From a checkpoint of a small mixture-of-experts model trained on Wikipedia.
Experts: 96 experts in each of 12 layers, 6 picks a token.
Below are experts of layer 3 (counted from 0) of a mixture-of-experts language model. Rows are named router (the router's row for the expert), up (a neuron's input weights, with its number) and show model dimensions 128-191. Each number is 500 + 40 x the weight over its row's rms, rounded and kept within 0 to 999. Numbers have three digits each.
After each expert's rows: a language model's description of what the expert responds to; "comes after" lists some tokens at least twice as common just before its tokens as in all text. This comes from a sample of Wikipedia text that the model never trained on. Tokens count by the router's weight.

# expert 0
router:466492522459561484490591525500494422555501414477494557503518496539449527519491469483521439506517508559532536397496518461499514511540495500555487518485448617447464492535561497506405468401440540
up0:505526541512499501530487528475509528480522529522477536627537503557502443492448519582559527516482446511458498500510530533523515510484604471535527523462582551494426508518574561496448554487406478
Description: Table cell values. Short values inside Wikipedia table cells such as digits, Yes, Won, Nominated, Hard, Total, and MPC/JPL astronomy table entries.
comes after: " |", "0", "–", "-", "|", ";"

# expert 32
router:452532526591522458505528579485483441554553587532513497454488497450486491466506523467507520566519591512488500427509591501511514428552554547500507449461504437442477471571516499484516477488473484
up0:495582527518520494539481511520528528556531429575529420509500499511475507529518465502455441534517555501566514478495496540472538460509553493494495574431490513474522553523570503503440584478479512
Description: Word-initial syllable pieces. Short lowercase or capital opening fragments of split words, like re, o, trans, ro, as in st|ro|kes, Trans|lated, o|cean.
comes after: " the", "-", " and", " \"", " a", " of"

# expert 37
router:494509498575436451480505593526494530526531497479415537521535460503486453505435512497525488514496445550483474476522559500452497455497514499495513556476504482494580476462501551508470466485460496
up4:568477489552469493405476493536447518476560532553479463531457488469528435524468494510526545464535491597538506464559549502516545480444397459446463519467527516581559534550537517484453526525490549
Description: Abstract head nouns. Common nouns after the, his or their, such as life, career, end, role, success, including word-start pieces like occas-, clos-, portray-.
comes after: " the", " The", " his", "s", "The", "=="

# expert 10
router:435450445453544551487465490458552506542505469453456515480482499504501448530535518511486547532390487490558572499500493438458503529507448449534539506485502495477463510455520455520525453410500514
up0:409474454518538494503456567461567558528508590489502507458467491554461541546538457487532527507501482544496407538433508514451514498411500556512517500444508515535449462466574546500502497567490446
Description: Date ranges, dashes. En dashes and spaces inside year and date ranges, like from 1903 to 1912, (1425–1497), July 2011–May 2016, and scorelines.
comes after: ",", " in", "–", " January", " September", " July"

# expert 34
router:441511525576464511554610584528506531515490502548464464436508444451476530466481553484504578528510481537494465483538553467547543416439535504495499479485511485478524511505475492476556437440539505
up0:595491440503510503496540597449502431466506487508452493454529556530524497443588563544511471466518589469466532452546505470507475544461436522515509509419450469462427509523471524500496503447507513
Description: Word-initial consonant pieces. First letter or consonant-cluster piece of a word split into pieces, after the or a, like r(ating), Br, Cl, Gr, Sh(irley).
comes after: " the", " a", " \"", " and", " of", " The"

# expert 25
router:501465538438546535436526508486533455519493470497520511558478491537575502563501513415482483524494505534495480553439502536429530533464493448499558458526437513589509432555494551463475469499402561
up0:486489529452504518499485529484479453507553523452547541585518436502555489508441536540493556489509526499489490496540491509470527531524574465471490502467505511491505497553535489439561483467505519
Description: Inner number digits. Middle and later digits of numbers, vote counts and percentages in election tables, plus number words and units like million, ten, third.
comes after: " ", "1", "2", "3", "0", "4"

# expert 53
router:474488521439496497472493546533533510495473504538489517450496583495484495447457481542476464492548494477543432442561539532406498575476469440558487451541438521530505585494517550451499547531441463
up0:552560516520523492541467503472466432545546561455501462471556564452408468479489502554534464413501438505484482432547500500503489443505470499502557533448486496540510513530510505503510469510501484
Description: Ordinals and sports terms. Ordinal words and suffixes like first, second, third, 64th, plus UTC, round and table spaces in sports or statistics text.
comes after: " a", " |", " was", " first", " an", " t"

# expert 56
router:519481595568521476526543465437486473491463438519535540423529515427487520512551523466541491562511483501541520535583580500568565496403511542524543490484530517556432521501532443463486509460474441
up0:482502433475517545552471458537567509560481473495543517509521448503432504443524532518481567479537575450501590480537601467476447492475533451531535453485472536493495489511494486427373508543468488
Description: Hyphens and name prefixes. Hyphens inside compounds and numbers (quarter-finalist, thirty-five), table pipes, and opening syllables of Romance names like San, Los, El, Mal.
comes after: "\n", " semi", " P", " S", " H", " L"

# expert 44
router:580467476473455470418497469558436510566512463442483500541450459481496490528515435418466486442429511524483525486449580420474532546463520471526444466496538526458494518493550551544454507513459494
up0:517549521499487440499520526503468511578545455541500444563453448435517483567452479528570538412534461514492490446477494492524486430489532500512490436489500465482440536516458531496490526428512491
Description: Possessive determiners. Possessive pronouns and determiners before nouns, especially his, her, their, its, plus possessive 's, e.g. her debut, its opening weekend.
comes after: "'", " of", " for", " with", " in", " to"

# expert 49
router:494463456526503470517514517526584447558478580499520541509507446488539515477551531521546511494555516489504541535533450527582448508559543468493482451525462502478443511549506472489495567468406460
up0:491514554502482480576498529555534465518496489542527517507500501489487560492531530470461517519476453492518501527544481511471462466482448429502560517605405517440483512478506544480494533518448576
Description: Infobox list dashes. Dash bullets starting infobox fields such as postal code, area code, elevation; also digits in times and measurements, and == headers.
comes after: "\n", "0", ".", ":", "5", "2"

# expert 51
router:534468527496528407546504461522548435442517498560494470447461549524539443533492508501458506556409535491472519507491427498497550542528492586560434502591461520487457556457523478439497494523544502
up4:513500521490477455489445479479513537529455518522521506480536532504518418529517542553499508495481580549543478435532559451442503575549517487484539546562510464534523525517529490517577554471509462
Description: Table cell separators. Pipe characters dividing table cells and headers in sports, election and results tables, also semicolons and slashes between cell values.
comes after: "0", ")", "3", "5", "4", "6"

# expert 17
router:509454434546449459484522565592432532482496560439503476561419495508466487522546543509493513463491534449496509557537546454474475485524492423505453566566461508534487495490475520497480501539510507
up0:508461477444468556511466524539543513497581456428558548475508478517513531487521529474523461506456481500473403482575504479477496482483506525499418485570548439514578557491461468522521517464500522
Description: Person and group nouns. Nouns for people, roles and organizations after the, a or his, and agent suffixes -er/-ers, e.g. player, team, government, farmers.
comes after: " the", " a", " The", "ian", " his", " first"

# expert 40
router:519449480523559423468469486505438510530538460448525547522548480581551521490463488581496509514422514459483529514500563542477461534472465560522563475498478480540455460540417473442526469522490515
up0:548519556505461500538544557460507501529525508582528510445511479513553477431519544495570514554526501444502494503437499447430512467552497465523478427417448473438463458510544559444482530445558509
Description: Year digits, infobox headers. Inner digits of years and dates such as 19'9'0, plus infobox or table headers like Scientific classification, %±, Pts, Tournament.
comes after: "2", "1", "0", "9", " ", "|"

# expert 1
router:470439473461541478507462482538572425438458546494483510454431502513486452568484497504450493502475450508467528469464453513478548514457485506525489485561438553528542527437539514493493523569489468
up0:480518501487439436467546495520533479439495536411463483569497487471447440437521450472550434506401530534480511489588498519489537518519489528433435541502477512518517526429434527441480486514435552
Description: Stats table cells. Cell separators, blank cells and trailing digits in sports and results tables, especially after the last numeric column, e.g. points, totals, laps.
comes after: " |", " ", "0", ";", " —", "1"